config.toml
hidden_size = 128
lr_router = 0.00168
rope_fraction = 0.5
init_std_up = 0.0416
beta1 = 0.9
decay_shape = "linear"
final_lr_fraction = 0.0
max_seq_len = 1024
Below are experts of layer 4 (counted from 0) of a mixture-of-experts language model. Rows are named down (a neuron's output weights, with its number) and show model dimensions 0-127. Each number is 500 + 50 x the weight over its row's rms, rounded and kept within 0 to 999. Numbers have three digits each.
Before each expert's rows: a language model's description of what the expert responds to. This comes from a sample of Wikipedia text that the model never trained on.

# expert 0
It responds to: Table cells and headers
down2:429481471492525508502511513555609428447602509545439459463415583532578561490422405451446592420550503505450478552562463445422497516442499473446391560461561525510531585539534451498469509517488493463563459479526469558483487500492454486518462500437560469535478465488467457538362473584521515466578482370535514446542412524607555475465484489510526419537504488480438465537501465502416480474557
down3:491539550520422527538482508473559598461548443463598456393538662443577536451519571454503550617517426516528534445491513539528513527535487481492491496476506522518527486498434555465510464568528546539488567456524572560466500420531555478425526535445464463519567428444418450401408482551452606507405519533482507525527484438504503512477503466438526473538425464387598521497527512556514516534464
down4:424486508496558525494541537476475432504514596471521496427481532419482571418492510513477576509543537495473524470552573353448436481524471501527429458455554477594470508554564520532490502589505480540554469495447448454513607494496495475486502445425554547429549450490541445583532411547595437430478393552460432461463522523554529502482473570464578512505538429446451534488550414449525401507416

# expert 22
It responds to: Table rows, headings, Slavic suffixes
down0:386374612516543445468405472447535528508566537549519587472443565432523564493486512420511497492486508542473489500472529550466500473406520547481561463488558580442604471483480449621532470525515482612561518464510554526527462504485454570519434477536510463483533457481411529492485483494522378460540457511571561455495391552427451471492491513573533491488494548535450494517460477506520622443570
down1:556469531545487450423533397606442514511491488560482478469485510463547541419464512555551458539566476460557542456538544512475518457570432554490442593578482538481414466444469498461440545450537513559488486487551487561512563577544461454555531530546468526472521596474512560551584513457487540455520515488519445460429479553453492458440525458515455520473616384410486448451526447478496587337456
down2:525510508515547503532475508462408494466454574547458515509471483533549469521571519495408469550501567538536488551548559437521383576566493597477526456514472532470419519482447493563413470491511479517438483477534498512469490542472650480395598462459505458507520484514561410478568513507517491540393496517525405530497561559452570483458579485521563445519492474602506426459394580562417447448546

# expert 28
It responds to: Prepositions after participles
down4:522434436484526545515436545548424379492522481508528451524566455554493514408436468478564460565486558442451390575426506531435529549525591535558500458502530490472490493545541418453506413505524531594516533493528518432429460561474496440457469465440531456571440627539463539533535492552496450464521447530562547538529560544431547510449497517494549410502490538442441449503364473544523495568426
down5:538456551477544541490445500470524519556527504406486552634514504445553403497477517553553588428514520515484552533507476554463484548456496521455488485534508464542535490505440489583511430488529496532512515414540476492544472537517580415519479548466534574435475494606474443576628586523544511449468399441525570386546536483553549475439582559569439478494519530508456455574392477480600512456534
down6:434479575529536508512461529444571408377556476464454504507476561482417540488537541478409531526537527454494516562489496504525441470441561533544398603438513409477505566418563513414526434531566485498449466463540478466475546520408478514489466489476446517469611503398465437498526530524532546583471487479569463434576383460466529482428459463486506614517507513465494605454446504466454483451530

# expert 58
It responds to: Quotes and song titles
down5:477564537537392504542511447515410563537365559491426509496503420503526475490448578531511568565451534519505566485494489574522555536463454488403483478420375509514478417493517535540506513548429520492488369418557506581543504433447473482475503499518496545380486507504566494547526525497467544407554496396565533472636600541446534457566495474520516457545448479528514502491496466533504462501513
down6:520542413534523542483369499585386520511497538519439567446602542540514561398527467496565521551512556486472399513561454474452418498534526437479527518507450496515461483453480445535425519500505567536502461408399484480506544441522472530494523439447506409592517504451587491563515401472574471528524514537474522555571493437501512495514457494462559518459456455412491455489478409557468434515630
down7:427450505555446448625558485459450578587503439522501430514490467456494476454540411554419529494547480494463525548561528392516480476412484470450411535509506486452429549447505433490555394460495429395375543624581527478456513492477480518539517514475455481498533459548558505523521519585406469479516424483544431482447468525559576464570505531479485511475442444485505505458542476526545458481402

# expert 12
It responds to: Prepositions and subordinators
down2:564498516520482427592464527439496510542536486514452523542489565605559560534585512465501561419542506533395523468414538483494533448490545516496566483449529519495459469499511554461374580559560518452395515462434566468550535476677496439525526554587464532524528487675447478514491538485507472466515504485415511509480491482522480516483607503541442531508549539494415567504441462544513504471480
down3:517466578636517507474477543488437468512440512477505565522382475522526575470581512432563539507490529538549576549607457396440593549572543515483538449508510437643450477556540506438606519471502472510492466436499520511447466475581492502508496455548603516506508510487511389454465523510449616573428501410443549502521524524523535542471497555456515515447502574538545500458554506509466561541480
down4:410527465577588538448512540520527495521559481592544545553500536505554459459499568456520523475422565560468551495580511568460570458574464530520491470461484513414546506548481502430562652483461561416522484435542512521517417483559521528525520441533539512469507640502460438485553483428588544541455492567487485491566662450455513444552450456518492458494547476474551495512502436485467470594484

# expert 10
It responds to: Function words, temporal connectives
down2:570459502551519503463475430433513412598439524491548552553495447445393569554498567479558512454474456594479415497469477590432528431547551527588540541431550534482467448538522560551511438501576553479491570566508467480486458489548482431579551496542493489398503550474518488464442395509504522603474427534488471524458490542514573513549604489476448489419488527441503363463473536468465528544506
down3:432553440504457511526475516589505530403509478529587513452452486540468553415566525417436536479480512412498551612530490558388522476501519480549504455452489544484481535502469503436434445471516470533507515491454616543523475374578550548556406525496506495501576462453498516459507580511400483542471498501501512516539553526558477506459616486499542516476431394450472522520481623475579540572592
down4:481478540479518443428532464412443482475464486440421499472565507583478508511471476507552556471458435533552517541533451519510457441525441480479540549523479544461548466522470497448513560535473542439606510508509464499563431419480505520532530526579405503505509505408442444484561580477542459474552573566475410559531636480467485468457517516461465515494441626459428493408493429472501407413349

# expert 19
It responds to: Word-initial Latinate stems
down4:471473497479499616505547548453592442480496485524523458533437579451485526586460567495581554454485468581492528559487388473487586532550527533546487452498579451476496449543523521542573454447444476527528485567452548498407492499533516493416458505477493488491544536379472541408547542485439490461471595512616489503424410399454444573432462559476509527435573566445492507555525537419476497474462
down5:460553569459439482529477486507545464564457528421509490582424374551528449518441505552472469444528528486464448535518512517447564468547503418554399509636475423517472442451398474499412498497448546547524505522556533479567498541415468518596487575505483516520479492495453508481431596528432425569527457445571554500590511559606580532516546491480522492495507527484549547538486537438505554393450
down6:568461449545533443562506500541436561497488494579526477548502465389454560442448388581451591542444479532522490447554484559521489565507511412408547561500553453503491561526501428438431558528491521466460600514568617500446422569484570531601485512432516457504506490526523602483524551549436481522486583491555447506559530478534492522589451562444564477502516558491536559463541439457518500558461

# expert 11
It responds to: Closing parentheses and years
down0:495552481423510527508546548513474424478489540624509516547559553481494469504475638535542460566518484451536501598425485475467494494507520456416549420409454505522655475584490496488487464477530496543583482509503429547488425534456486551435458573442520515394409539517453498500513454510502514530485481484413491489439563571535420532438480491509546416510435398508478484600482486403518583499516
down1:555575598460517507490508513497561534445465590609537465479542499464458465511425563517425423516493416539522584505554498484467521540386518523535605434534536521453522549427513459516541424444448448492523519492503519466525488465527543568497541518524381480531468493587485396511489504430580516488469512497398472599424494470538560464534595466526416421499454472571476483506508510435428618514491
down2:564469511471526455533504544518445507496466464528500511466471424450474512421542465544543447465505571585461510602557534477493418493483468534553512475489541471422560453478467533546550565541527592548410501515570493554482551531548597539463482543479529507563538493549502615379588437569485495493386514552509449525609619460567547526503488493547512529523613462568536521570438457478588541455494

# expert 20
It responds to: Prepositions
down4:435516593390406465471599490558547517491480500479465541427552448441460481461446475519455480444482470529452542533517508447450501405392460485417458472556570569489499532506507445475406517498567495508534544456504542495606471487513573560456481502523441443525512516546582450455471513527392485525460452499497507539517423604517420565581514596403506511540429553402583505470507481547484569524489
down5:544484476549476529471497526503518518548529462571374480510510468487551602523524532515433570501527478480493494491498440501575454545411410450502544490524562520427510491497594543480519524556402551471457487491478454564601472557446541532485476383427544417600509477491478468524429456511386556389480486410413433436528567491527537426524512511454549484518436524461458528599530413453496456443468
down6:604426442517501513482446556453470461472548496518521527524481497560485490473434416580558445385523569439556436480458466465408536533494453527478560456465493465486588457485472522427466467524543476541494495517530521513579440532549527560562591462481463501541373520480619434500538558415455428538521527443494454507492505563493438430518417546514504552617532472470556578456399451419535503490550

# expert 48
It responds to: Table and section headers
down1:431540569417410474543448480490562487496591416457512545503571529537622513564471414529498497431398484492530523514488482503544481449422455514506464423569520465504555551550424488499476568506505564533465479552438531502470507494521625495388528409474552445479540474574426473534467543565484499461590569419505481470592494478469578447473386556424482517603514484458497481525504439513484481479521
down2:466523477467398494491593436468514509593495484501495462557582515462525534510423483546501440536550526424465556509539443523494428437543547512512378401482502527527443542518451493519515492460552482478536531467460537511468515464447638563473430493481485453576445457547506519461619469543475411469450455472493551480397519565585478436426601520525585486469508485449484464436439490525448571554384
down3:424490528569589542502550530423484461455580511436446600416517542435608519483517494434556479468545496482541544507489459486473339506486497564552427478471476458570476572487501497553482505577453473494492527495583537418564429374457522513516526505468467454506372404513494470540455496510509554493505440550460405506477545582462600474426429585511532536454455472518489497552523519450525496524508

# expert 55
It responds to: Line-start list hyphens
down2:535483511528533433483450492497520462482534557532485481586421459476571575559475578494475556489460495524498384530503489539517572467598529558484421451499408535371511579477537417473456577590567527561408507465417448536529521533532534576465462476466544470563469470549546536504496560499471470606440520492433528555483513562547460451459509417445503513656563477495492571501474527522501589495500
down3:506479539522464432569605462444526573548431471498488582547568554592419551575542459547451449535570504508592501482518568458506548508581524457631526524552423460410469492468431422480543541502542445507476473497463448491464475499475464537496471546542572527535548513537537396556569504468569504568500560551523462459531484480502490584536526432522523448517433543580502555524601501518400466600524
down4:529474554570497581535486427528484485498482344482516444503575529442495524433447506500454495513493546532530598519476405449576419458593546558444569509510544547543445531454468516518577415455509457497451550388524579468491499520491543503463490511511596550375436537449475500541580452552447502512611563527480480564490443505484481443428574509512471446510460515509501496458467500638516520551540

# expert 15
It responds to: Word-initial prefix pieces
down0:562542555460533527555456498560563490542403472515553524618558434577480510418550473495514478478548496487410519469554483430581484569593490495529630458454418484443466451435459528374531534482483476501467500377557499524557479514464498510442476544561560494516533481505519588450473461533348530542549492521510523451488521440486508478472429460480509475522493446424488585431509480621491503451514
down1:478534480480497492564518505462376477549530495528497383527517512336573510446535444509504534523509612484533546486432506464483613522504509487438468463478477457524565583510449534454458506462454577413503486554529479562450517512524504489521566589485522429519502534481448563461362385449524531513481481545494445557485487441506421551577542438518458573536468495509604586491553434517488465499419
down2:451524528509458430424539516546505495507545522514505474573473553548493474444560431432514632456518508470449514445444460498509493482602400506440533452584480564511563494512554528446529455493507461615533514471522536450538499614479486442618519477436423511407468495464594440628520515505408481501487573530477516523466487496524548566574464538506618411545538522564484584472495549552529504525519